From a checkpoint of a small mixture-of-experts model trained on Wikipedia.
Training: a variant of SOAP for the experts, 253M tokens, 7715 steps.
Below are experts of layer 3 (counted from 0) of a mixture-of-experts language model. Rows are named up (a neuron's input weights, with its number), down (a neuron's output weights, with its number) and show model dimensions 0-159. Each number is 128 + 32 x the weight over its row's rms, rounded and kept within 0 to 255. Numbers have three digits each.
Before each expert's rows: "mostly gets" lists some tokens that are sent to it at least half of the time. This comes from a sample of Wikipedia text that the model never trained on.

# expert 29
mostly gets: "S", "R", " A", "B", "W", "F"
up0:120053125134209157121110074162114103144162130121143088116073179134151147143147108079121141110172122160105129127177109131133154137173110120125149113097119167177096128145092165130113080146142101096135101151115077158124110039166116102123159059154089129102086172138135124196164102091107125130117100113140116128035082092154156113140111109169092073126104090099090177180142137157112131085158125091118168118110126098196112162109078138066151138132072184081122079127153073160167138136130106
down0:150139119126142139142117071125094129091167116142131191131124090135131101119210126130163159127133131078124096105113067093184204114156163112185101093091107124130148133083125158145135191147138136156180082183113112089170142149152189152155055066132064121120146171178156177105094132167101093129147115138081152136133133204116125083148074149119123112115176138202149154063120117106155132124127077114174111133088133135077105119117113140163127081183108143106089083087144090145165135148098149
up1:138141114075142129118158099171127149159089139113179053138093125165157133116110121166060154105139175126190134098137119117162156173133112103092120120089139149086152121156099161181130071157138113107133137102152163124219129090153125129073127150114073102087076145067135107197093113131155113062125056093100187134148130195166095078138124204150170145133119145159095152141097142114082127106108118118115126136117161103127160111132111116125160144165075166121216101065164139170135124102150130
down1:173100162111161148201129164098105118170069104136084150122094106111122143128083106175147192150209064099099152140121117138084093148132078134167114115081147137142163135140139164094126134120102135132107128133118171127089128136104144140136201198082147179100080116107093153116130135156096113159145145085177127156054140161119121137066090068148177107105148166111012104127110129150153135080108139123123140152138132123177180126158086126136114158099226115124090145119170129126102142102141116
up2:118148146136189101134108099158099038116088097120184088152090121176147144165170182125094174140139186148181149086174164123097104124180114090119127125126123156096154154141180138136122151119086118107095097139139082110107125133153143162093106123152094059126069154115147163140107124169192162131083144098153167082101077100137189084110092132102114157132170060120089141171112108056139131139111075203110093071097102171136146158113127134117079177122078126174116104126110108153109165116117113
down2:125132159127109088125112178149118096149152193102101134121064085111137116128118138146130172181147179144167097134127195075120074060117111103141090204137144119121140163122129125112148125093144147083152114213088181076137119187079105189153104083128157150099135116157122150101100153138178120137174052206144145104100196113104153141145129114079083119161145179107093101076150138162135178132078111073113092074159116116152153117157129170134090161105162131137113119110091134149126098097115111
up3:152137098182137120106087071130115134146064101091130064162152130138117130145161100101074167120172122124147124088190118148120138137186085135065124151058107175148104112151138111093139092144176118086069083174107072135099147110123130175180176125180081138131111162080099109118155099125089154101120157129146056163073094080130114158158162149139114115111154160154145152111132101127085115182172122141065098114078122112178089165049109167143131152172172169119099128148145094183136127129146109
down3:068130103134122121091126161147102142089169123164096183127115105135124095172170125165176072161138091151130120147128126166079109102103161103151174189127083093137162066087181074163142072196162071138123126146113116092134155170125144205175109111164121145125098115129172149146161172195124150177153136175093125118093085104137105092098155148083139118121128113076157074065117093136104110141082152148176144085122123103125047198131119118133094158159135125151121125099079151139102110134167088
up4:137135101168095184186104129140089177124105100131140057146149123103076165147135093125108088165136097110133127148120034077091157174122075175122136047087176139164122145162133116131190090119170124130078110138150097168166143170137111117145121147152120134121111194101126127094133173087104135133112128144108066112096107117137128113162193136099088157110122159179104136154099085111059192165193135119104164129097136112146116111167141126100158135186151117122136149127070053163127078081164118
down4:123089144098141173167149129090188122144121105125087084113170136114184144091092110154176124167121091112125125140103088078044107137145140073158157157123163146139155137099155055151130164138169171121100134092097137132148156160113107163165069135077127155098136128085164129141108152120181121152179073198150116094128147120167147124147097127062150167103200146072149085158165093138144062118117056073128181118107148146086095127139149102114091161084078106177122171131120123120152107165084138
up5:175134125128128133116116078127098086092168135169163134175139131127131124099093154079075178161182122172119169118141104076149139120131143137083148119144155171084135161199119168086101139137168115099124130129106169197171108099161120111108124059080120181124097142188147085144164117084116157123119092078142106145074082093146088098140124110107109093134100130154079193159173083118087133138184095192124092129116156161180127172138065091169087066099089169116141118135118127179122160171139105
down5:166183067128104112163107084094103124165086174151063084127139107145146194136068051103131152167127121137108092108124134148132110171093126075152121119094143114158174168113167196078110216144169135130120154183067101144096137157162149150097100095168166128168121137162186176102101089131140109136110124108120169056140109109138174120126150130091098128111141109096182111152164125080176106139115150141102128169116135126163177131075159075144105136119098115104119078182162178098132156111167126

# expert 27
mostly gets: " of", ":", ",", " to", " in", " by"
up0:123103135134206106123137084134137137106140099114089105158170097145121136155084108170076156102158097082083175108109055143114160136169086131104119142109114091105102229148114171150133104176162170172106140099151100166140138110126173129141141169166123157132076059113099089120115114153121178144107085100157103165101136096102120062132109148150174103092146089124135158160077148132117118176168151113121089178100168091165101181102108069105102169160079133109163051086110153145103152118141070
down0:126096155135183185255123137116150124151123063160117125166145092131114142117059102121135102059134119107159132120030165147161097132141118121154149121120130070088129151151124096146128146108146159145080114113133092184115135142115132128135120111081080120172132096095077141115171146176149137150114172117132140166099145115089132134119122120144180097133142118137157000141100146128139122162113138137145125123137087132092168173163139093128105092107163108140154137071110149152176118139115151
up1:108138108100172157063113085139121110101121092134122107168148190161074119175120155115136162140178178149093139066198100155090135143183120123096090111130113155115097137146114162056128119115155093082138131128150180110139127081161163087128171137075128108196057166134182089103129097089066105129125160120150098119118128122106086110197109100126115095110136166123098174170139101146109105125183112148136162098125123114209147128151084185192146119070102132106104152120142124118131152159203082
down1:170135091145161138167093109102175161127159103198101122102134132117110120069064122151166133112115096153138084144165164165115102079129083097131216110107139121112151136107155127108123186117147119126106167126104075162066158094115150136115103154102177116109160077119152151153128137152114136117153068120121147075172112117089096123081120132072120141111170118153148123100107148097119182197103179120123097092112159148152173186173130123079131085129163186070089213158114137141077079171181155
up2:113089091173165108092187113085138138182149136178146135143080074139143155152131165149154117145113074135104109195135088086120107115114123104145171097121121120071143122068106146055120057095148143111153136124174162157106157119133169148158166139170112143070119116141155102062129156148103098126142143125071109135100108162143191130132151191123115137193208158167167143185075166132094154134157104109142127115086154110151082142087106135079069115100149128157119136191079074119143121166083112
down2:122115169139097100108140105107078089108107148072150113127137123163173071071144170172110155131109104125122144065132127083114114139188152133083124111125066138098117193117087107160161094140127105128101116119149137134146118117133114095083120160180145110054096131085106116131058147177147134189110136139148115166127172103130104152087099179088120177137088161124149133189143136167074107160114113185120114170074138116135137135157099151179211190189070160175128131129153169194134143096085099
up3:131052127153168147124101080147150140140167146229119143136132198164142145201170130133073134133142118139127115149130099146120129164159149114057096079130125131095134141151189138150173085100151062105098138123107119117154168126191128060144143125145113091073069113135120117125133150142118157124165126089098102151116101060171139133141142110121119159143094160131145169189108103127077144160153084128154124121099224138174110132091148105163177025157098128087097130093118110158162123135148101
down3:135140119155125161186191143156172069184118109133114091099211141155074132072167102092149114144145153138039116133080177132103121153135139128186116180128108145088120141117076094179123127083065100184147081097107152123078123115143088097134141108152056151132142174091154067060122121133116127125141098143141138093165131153159112174117154098135063118149122141176092134169139142155164122136146088127169113170088150155100111100175176123132111123158116137077150173130173085084082138112152107
up4:080147108070143160131150154080120133074038142121191089115176134195096107150129120128064135096143102147100107084152158109156122125147123130171142157181083116118137168158087117128121081134134163132081168129124103121127195062124114098176178136138123097144096117139113180143155127192163131082107162076157107183116131110148163190131177096102060113059089178106123152125193108158116148157099088156115136138109148164136156115190115117120136100082102143155080158102116172095134149105092142
down4:127112143126126122117158215130169120125167115123151094076082111119100111117107099148104099135125096070129150141122165141125120085127172104161112093136101126128130068103070121129151171131081096181129187087161105130133154144124133145136180148094124116128165116050085121122178149184191176179134101086177144124189139101161081166077172106115080154142195136173140092069138098149162080142139125136151118148151172093176122092141125121132154118157115127054102201140118130080048120094138103
up5:102166143131123152109116130105200173124099134128138095065152147189055155100156118107074161129153140130158106060186125041160146140108104170055118143162172162131075131122124130169165055161111086113054135136062142150106155093194093127125142146113096129122106136118118122191127163130164105115104096151115101165077095146172132110140132094168096111121127146106151157095197127059131115128159115100098130140153169118192114105106131157138190160100132087155108111146105140145141169142173096
down5:157168119127163094148185121070181105140128162106124165138124152083104135135143115208118132179077113169166067082095168100154138138070111085088155127123199135152063174077127090076135137179117126165219143112126196106130100101097095161166064106108086127130066108163150186154124130130184099150079164138156101135128147119120096099088115119105092141142139123142127124121156196135147176109112137102098093146083161141105149141129139104172163121115087109069149094149093146127099101112155148

# expert 28
mostly gets: " of", ":", " with", " by", " was", " is"
up0:177150146169147120081124074162142125121100086129153137142088091164132144153181146093109115144109114106087138080215106110149108152163120088118105158121136128139134144151139124138116099148146106086048090149131166133125158142173112137113169161161102076157118093073125086171166160118186160151158128134148062144117084078147120155116104120116160131103158136128102101175144124083093119099215110146110120100062171060161128172104098125104084122165077217116197091125126105069071126113127107
down0:126133164119179143118126163132168156089075121181112146161106107169171135114107163154092135161124089085182130092172182146224088100179148107128084125140105079138123065071120149173161137157094159159094157139117187138154165181131089109113093159099155127166155111069091095124193118173088166122118079131064121120043076125139150092119140144102158126106127131114097075181125160113119137085180080117136134107088086147134133137081139119168090148138133142170124169128121169101114084144131144
up1:119166173077140151133108113153114071142142038095079149163155200111092131180103163108149078179155112169095117175178142088144163139140099151103108099164130152085134102138099117146113157124119146127093130164065080141141138118186153120114090090131138116106093126112122130145162099136137163191152074121114124169169080124171172117167149094090110163119133159139076192157133148123104095125124110122201138121144157107112115110139042114175100152153039186091126151081140107100086099119156162
down1:116059103112116169133115149109168154081206091123146109120131100120138090124124145131091101103133067169131181087196130042062093113183128046107166099133107164144129076126129070142173129141141123156112099094118109160142189131144139111116134158078146153088115121184167093107198170171137190159173112123157099127158097113140067123152118082146135127147132140170162147185117138115138103150129145102086154119174081104112145172114089085187144132099116105149092148122119098107107149104138195
up2:114149161136134135113070117174134080123120123052113061179165137133111114101087126089129086169140147170099096173125163168147143105131151133067135107133085178104110122114082197126168101107089129079101130171145089206201110088181193177133157119103118148138113179129119097084117101129093134096100132116174138142127104117087167154159156095133114141055089146156153152094093118109117112144177138119122157088088138083185208097161126113183162157113107119141107117121111096141194162155138130
down2:105108115127166166132140138109134150137134101166092118144164163116158123108172126073115104151161191197138061165121143114108184078125112113132145110146059152137116160130107173131108140151090117100142130128135129213139100112125119142121091077111132182117158117159104138133126117161176169103140136128147165201104112162123160137051112090101087178073153085058158101164090107172159139102100168092126124121108082153135110134200129122162129179150192116092094166041104060115100143113097092
up3:110170107192130132102132125121063121154157118176199132113141126083135127197143135078180131152078069189137165141179142107137174143175121080140124129132131148128134154126123163119161135110141150100122131147093098124095134140148076139112144154090129140131109108139130167171103080081089141179124076075155105174130097084068179148140130172118137138150185083140175159178169103060131196085178094146120163090073179140116124173085110138124119118080118126061093052137123160139122102140133108
down3:166146085108134148109163136185131139146100154137139102097160138110187135123132133146133166134155152212173114150104150137085143115137169115139121127068137108106155095087153125138160130123168128104134119166118138086125173094147076146175093063121128124158120103101137150101128128116061084141127050106090079120101163157128054117170095161147106188056124151135102115121084172113131065107101145164124137155197137155154163184133130171131097149070140029177176112108173104072159132083121126
up4:128130141122128143140146077138129091103149126148138070139102125160111143094173115130158079168081100127097167108150068131132157199117113173086138059156020165126131169096085104124083144136141109124145127149153133125193112080147174145081134121153101124154084101083152173094147153090157113140135064134131118107102101112122132131098255124140070102100137132142074157195104105105109153179157132173108109133123147124138182130120110179128087123152070145165173127127165086160157127153103090
down4:143141125181122142142157137114162125110144159100188072115161100164125158173105083082158139058072086213125109125074156109140059126122085121137101126116127089128167083139131125147105107090133145159149114148111169152148133126098158141137132182112111108151081172143118120048230117100158097153171081191113118149122153126130075141131183117160113112145142123106142102112104150137166106103164097154108152100167132118128069102154153138030133053126145113148154119156163081166090161125174097
up5:121086091154133144156170083208110125188165099179126170076133204103110146096130145102169079134171116109072190107102060142199148167115072105095140136135131126173103140158178146118110108061139148134114119135103055108193114112158101091146129197121135112106090145121133128173098146124079153126094074062091152116134102141133212128138177101132118126137137127163153158079136091139129100098141144141099123156089146133150104124121086144147113140145088154079160103091178136159126119091090093
down5:193118128113138114179077149138085078111065165143105108098120114137134127120176109081144101156177152092112100146165099184132143121167129164125079121152115147070136095126127180141206108120104158123163112075185188115136147109118085130157127160140076159085131104106150104114150141197098123162173189128105116166180147151109061165071103089118139111107113122055155088135091112094126157167079131091122099122157105138110191092154167154148161103119158117129171199087152123063105115111143135

# expert 20
mostly gets: "/", "\n\n", ")", " \"", " and", " for"
up0:155097112114113183100141109096127177158139142178128153153141135122186116142110150091064162161133115183105174134152118111177216177185118104068105059100153170106140114097116107130146118095099116129073091183129118117093105101159112110084161150135099089079116100102116157167145103122143135104116064079092138146074151116133158123113181164171119090174145089147103141151132112139084095109130081187122139176133116146076116179106156195083126157121049137103172132095133159168144101076158104
down0:134142143138125127182048123095134090143115123076116116157131124157130131067134070067104118081162102118148107157164138153103069131127114175049157095107110103125136130070107149106159152115133165189145171152148104157118117143117131095124105126097116123169198122114148185161183112174166129123188157149104124115153151131142164124095112094167035089120137149124129044087127172149112118110118185128135111130132119198062116077183146125109191187087111125082140149119155130079142146173123114
up1:109151104158154059103182107169126175172133167153162120164131131135133123131143111105153119121164151114154107165131081082131090170128149130122106090152115147124141075128141149124138099090131085090173180175148129109114140172086118108164116143147165110079133188138234099066157166100077106053144155101061105144171133126081100150151167137167107112173138102156160161120214127096104133172143097154133170085117166069121122090127119136087137111107114098156118055116090138139166139086154066
down1:103162115134104155146161128180121151109127074102160105186100089092143136138135145122079172112167158116188085083131175109177145102158146086138156115077119091110112157080070156073161142054116188107131095145108154184094139101087182109095151116150129211127110099134080171162134119099137151155091085140140102111090118113109123092137140088133163146131077157124042157114124134133089130128112154074131161159178143146157105147199169171143133189114216118104151126134094129139117102154107095
up2:035149156137119149104137120039111125157174151108159088114187150173138143153169096110195126117108104137085107119168079166146120113161148134152112139127107136102094157150150140107167098143086086148108196163072115162117127173104123142129104110159099087112076183142154131101173186138176131160072152122083048119128110077177117142132103118129126156084086122093144126146105131107100140161132161145097108133176144141188136168140081100164140164135143164119146098066123156113153199206089129
down2:130114177083147164128130095118150062144114101139115175176159099130058141172058141117096116158080075163107145121122165108184161122107093156153197162089117133118146096159129160181157105146134137099108123121127154156108170126136147128120131162079149184142128149179063152087183130139140119107048176133144099136099086109181156080140176113080188161120103084073099152116093121177140144117154127120082119181143074158088190116163115138144078146135119092116194070105114130132101121149111134
up3:115131137170209148076136078200142110158126089181131077133187151138113169146130109107081135123107127134162126100163102126157174158078148141107102071098097162143084168147114158062115108136104165110127146139126122137137183097163105088100142157166137158125071109133159108106077092122108153110119115065084059166110104105180173090111115094120096135140110132168101154188090080157126091146166129139081117095154104102114100138151075181139077124155166172127097115091121103197084117192162112
down3:207155161120112136183111144114131115118121106119154161122118168144139151125121126152076110154109126172159163138134058080159080105156076081136156091120138086133127071099112120088085141145121187093149118103146141140092101147127091106124138119143146067158160110126180109160191155130144155122140136118162099179050150157177142140106117120092144125094077175215128083076135080084117130154163142137146191081165158182161109136097139111096082150162114070131070129108080155128202104094093103
up4:062147092129126127151145112124150113179099122103186139107124159134128102080174123101122154133151120092130122132149134152177142171101140184087142136135157165086170140131111148121183130127133142077173143132131170172091077071191068072088182143161101105090152114079146082140096122144142113082122135119111121151075111103160128064143069092135049149171106117150161158122090149131091122216129069129105122143110129161193129186107123118124172098182094104113094064097164131090081106155133157
down4:144100138189086143174159169096114081096158142123119157108148060110145171099125119123198189187099137148167117081072102126130150125091111129151140142105098115157146136129135125134086091146069103088158087194136178144139078144146175192097080068121106136085094193117132078095133163168123090147182138152130145063120182165136109125146113100096105093135142135133099104156148171141150150124144146131112126198115098162127133134181143155113164090094166115161059110061110122107146127133053104
up5:119080148158166108117148123128181185176117142144130113145185131134073197156147100109130141087129181149117097154183119134077130092073121127114157055116128131115114119103154151115185138110176064130101093070069152168091187164168114095171115119152156038105098214135097087120155136118143128082197134100134127117123110121111167174148132093134107131131151186161137158151137101152124107128092126169071133073119124110173111131170124128142141119092057123102120127138202127087161132151089111
down5:170092094112125129197047132144102093075126151124143124072153145142133116083156081100123069111181141106146119114159131132133108154094076167147132134176111037157170088181176109097172147082133116127109143115117116114120190136139094155108156179137160092173179093216066072126175154112178124206176120132119127127120123114104112105100134117168178168118108152112097122099142156086080149145163120121125129072179145087119165149165161098156106163078120108125129156124100133098096146129107155

# expert 31
mostly gets: "R", "W", "F", "C", " C", " E"
up0:076078179125146195127224081154096146187177115165090134164129060143137148124125084139113159081125157166141143154124121093160130106118126110141152171135158149076059179160100177153193124131182112125049139171136116137125131136161085122122109159138112130036112175135123046122091101131151085069121185118122105117096149083118067143105146113117108113158132183105150105141117132108087104133164107168104065127088136117113123105168095162136117113116109186134152133120163111151150117110112104
down0:095149095089128097143135151062103108098117139105065111157173093147178121100149109128144163166125148086071114132055132142130148111146147119122161115130156163132196137187108116169166086146157161190105170191125153092137097090135149139102150121093120144158162136139102125098086130209177148107116123110134117165132109168120157167130155162131168136095060107097130000142099164153153104110124133055102132124093105136155135152164123148171136130141070106122144162058135118082084167083133122
up1:173103160110130193097119095111152092137105085153146089134151158119173111164149180070105180084139133134121139096173103145173127113136125073075134068130099139116112117143080184104128130119142165089085139141112103153134127110126073137143186168155156143148103152101154150169111159159145100158087173029133082097073133104146138185138159075161151148141108090072078155180122094114127108105160079184145055084077161168152170170134114162125101095111077151109155135120131119132181109141127165
down1:120093127077147131150133192146116071163077084168116157132078076075162141117127114091149169110096182100118136113092145128145117108203128157097119167129102121087153149110096174134144082158100148089094154176076102191156109167158090131149154100098068161104152158154118114102118123132124117113133120113170072132140123163149188136116156141121157133121068165180073070159148143146137153094095136130149096210128075199113124126200121148165155109187126126096154107124159152093087087101084098
up2:077119101152157141090087065133097142150144126123201128130135138168125160119203160107105132089110074148160130122179124136153186130165115120091142081119063127090101065192094174074137127115161154132090088121072113108098115102144111141138173133135094139080132133121142116165122132103093148138143134105149049117042124086090177118139144135183126142104108151153142154131130100129116193140204091112101128115094133146143116189094131085064086171094109130074152120121128062164113156138159070
down2:124104105104101150195154161137102151175147073133113203116105095112114122106150111155138147153113092114125116162138068153107115172161155159174146175173096099179115127139196102085153125112097142147190161138131123132147107135118104060135106052153133098150132133084103162128107092135235137075167123174118083187119162190072168138132123067110135109136154105079158155139108135070126190134160151131116076116099090143072128138164138144144137118112116091124109095179137147108111117079126059
up3:106097141201209086112178113149172156115160093126091044153114185087101158141160085143078114077123152121175119175156116143123134113121122104139094107150127149139122114137150136138203096104155129101169133173101065169175120105170129114127127140102120105107108166148117109106076119069155126140172156109084071113083143160140143098174176122105062133135095145181164110166096122104068138141161091115129108090125114147106097186130073125123100143141136197135165102126167116174185180124078150
down3:127110108121118104151063127081099075119074110088156123159132127138158112115105115140152095081113151144119153143087131168143093113109190141162125176086136133111139127112203133113098143163178166191107095115163139131173077145100183137138103115122135119152169101131095105135084159158119085191164134122112152087105178098134128078140122086152102132199152157034129045128112179124147142082116132082180144148179144115062125162122166180112135151112166114217147131149144188109124105163101118
up4:179120119153159118108133073141086165150173090157139109151163147147144122184147153105125160167155122142166129157126158176099158151118106076138151068043117183149119149173110150140098099108158095069101136107112124145130138178105090129099098110140127136147136165120132093180078124078125156092136096095128081139123117137156213131190117162138126107101118122160119149092148113138038170121208089133076106099037157123210100096107116077114080136147104150117150078149147101152118165126136167
down4:172176114121144113184087135140087129140136123136105127138087120088071136147132160147103076111107147144106120119063135165144139113103144114124128161153136101130170119107164089144133152152116133224178148099130139114153117135075131108088116109056087142122158091168080184085098127168176100177053116179140138099135198072062122182101138149140139139144146081098122121116089225131125133113147138124159141132166082146076195127174184152177125166109096121119171147117102120109068088134102102
up5:112128185151210162084161060140124163127111130155144086116133169119170093178182135104090108125119074177131143115162071098110178135160098109129127090108098186097083109177126145104157087143141114134100118126136088122092146049134186116160134121166114111125136128180141151133103135096115152083089101080100071157097077136140100140151131150149123151135141111143044168128159115108103105148157135137124140117043173078146128086090082135104128117162100200104120147132167066172170097112187141
down5:133138117094056152080166139098135139115136142130125167102107157085107116176101126153150130140175210084162135167108145134191088094117153067142138144129147118139143110091073155092063180110114131168145142111205107089149131113139134104105092135111114096131133048187129180166170149174127091153144165127104171127135098138058131070120103123191148122089169142116145119029172198160108087114130112126169143172066140105153102115103175123109130142104158170092108142139117140158118107130092146

# expert 26
mostly gets: " of", ":", ",", " and", " in", " to"
up0:075149171172175148049171089099093125155164140149129149166129194121087108107165144132093180141156092068161134105185063113135203132101104181140138111124090176178148161159122144123139088137143131116142111120106095114179095118159141166165140137144131158094061119160127097140168143095159124083102131119119092167134089121159146135133108138133068069171157129128129146189132104133054154117122079158069140094086146065147150151134137154142153127188135194087100155109161133167117125172080138
down0:088140129175111129141179157129144152131142146129117138071125140124106126185132068155074132128153175111125066112111160179103170097137130091172162099114143161166163102154147092108189088128076083168159089118072154145150096120163090139124133112086134150171136146091173132114177103140095085118132112134145123122111144120124141083121123134131118184171145089108148069123159155075167166093128135143235083144101196102109105175099205118117086081131148053116113167095103166116097179170105105
up1:080146154177164160126133130152138138152118124139140090108132116097095189107134085131122164128165164100061126150167160109126126133119158088157098123162098136154104142110072118173209137097153111107111119109162142108127117118170226115142130042123116080099139137157187110124125141138112147083163144139134096072142129102162101146047192126124095166162071162169102132082180103102060137148188147046119086120127086112139092201194138108169147137089112120129163104120103141146130127130090116
down1:159168113176139138207182105114096124093106156148122098131157115167110080108214154085123113090097140155105090148161182119131142102165083119122137169136147085094090186177124065148138159137123175137117097129076148105115094113125088118062112145099190110148116134086127143195131138115094153176143125090119161114149079170177152126139112143079112120142084166060135193141140066105152134136120151151123120045130123116084146111133138117120187132073142152080138136112086207100103135159156126
up2:086114116122149097089089116080101169143092184171168095166185097137144160158137155104129195144119132097071096102125102167145125116157136093131141114140168128181156110154167126108105097173129115167109211132103091123185144041118081110131076138181141103156096167155155138176135116119146150145146075142195107083113115097114151123172125124107077161150113129090144168157132140100052173095125136153094144138108154060168133155124118086096071142131069131167065154106129131162125102076134171
down2:098050156061138160127142123149193131107117115177122126107159130139135159123179140099058129172122130162144122085170121123119127156162127087135122149143059133134148193114086040109089193090085117147146164094113091122144158121173105120096179152027115132147184101151126146115154163147145155140178163173145150106124093124169142173150123135091147144093102083097106060101121138187127119125110181104091122150144116109115102183108144116111118105155126096089136190168117113071109160136192144
up3:106110152149147115095125102147150107187114078200116139166120150102143140133108135092143135146164082194056136146181161135115188168158157077079122125157106146075177137135157122106160105186132119148157140156093143117134130062132164103145135090089138076152084141139120114089091120106147149130141108135160113174040123096134167145133133043141071110118126090078098145158134106193138113156115136163066125059095218141147124076170094091123087094146137111193101132149138098132146140120138112
down3:142114130063137129091185127134176115136087144128096151120137090134123143096126127183182132168152150091130114145123147132181126044146188071145166143149117185087096118083085086169129135093114112170095136107121173122125095129147158149113115112116177144138118101123120110077128152177171156207174081126126169139113158180106171090141108157058053108176115108063138064146141135096178075082085098096154112132147161133143157126088052107153149100180123134150143091164091139126130098111122142
up4:127098186162150168107138121175155073128082150179149090107127077101115093096148099148138148116112128153125218146182153091132125219139147132090137099126136139109132133126138157141138082117104086143107139129060117148160131113136104146073090114109086061138124160140152142092107125148105124122168120089126061167131064126154075147147167146110107171109105098092124140165154151087087192149160167138073024097130142078125138142144160134154154110050133126100154125153143142214164159110115124
down4:193129113178130142103133116131127094098061186187152094194158155117117198120097086154138153159098090122173104127141102196069121085099160130100138169120126089122080094141099137119108073181141144123169122182160098157114113135084136102143101083163152120151111118126092139132131116117171130128133150081092084156132084190108156077108120157133171129072144148129166122155126138108144130146140128100109142131173131133150150071160117215145091110100141082081095126105129060094199190149064131
up5:108152116205125133099138141178117075119130116150167095134196124106105118134106064110151085113178175114199119110148153139094145167148080161095111168090151172093103141064125134132132103113131118155112101181126070222106118124154103115124093104116133118097061136125123138139137057141053163122140121154160147142116153114115150169159181147100173165082122103102089160091124106146135142103115145116124160092073080112196121080123118209142164192106114114175148136114094116091187118120132091
down5:153118159124150156195043155169110127149086106099112150166143099124123163105089177108107141167147185113118161177160133147214128175155146096128092129112075075168091154158076119188131147123066139118151113196099170106121160113089074071111091126140126170148106146088101138105038153151092148116130099123175152088095140069152115101148131134109133112113153111116117103150110082127107114152045168159150073114145142111110141170137180109152105168113170124101146126091130096184141169105140119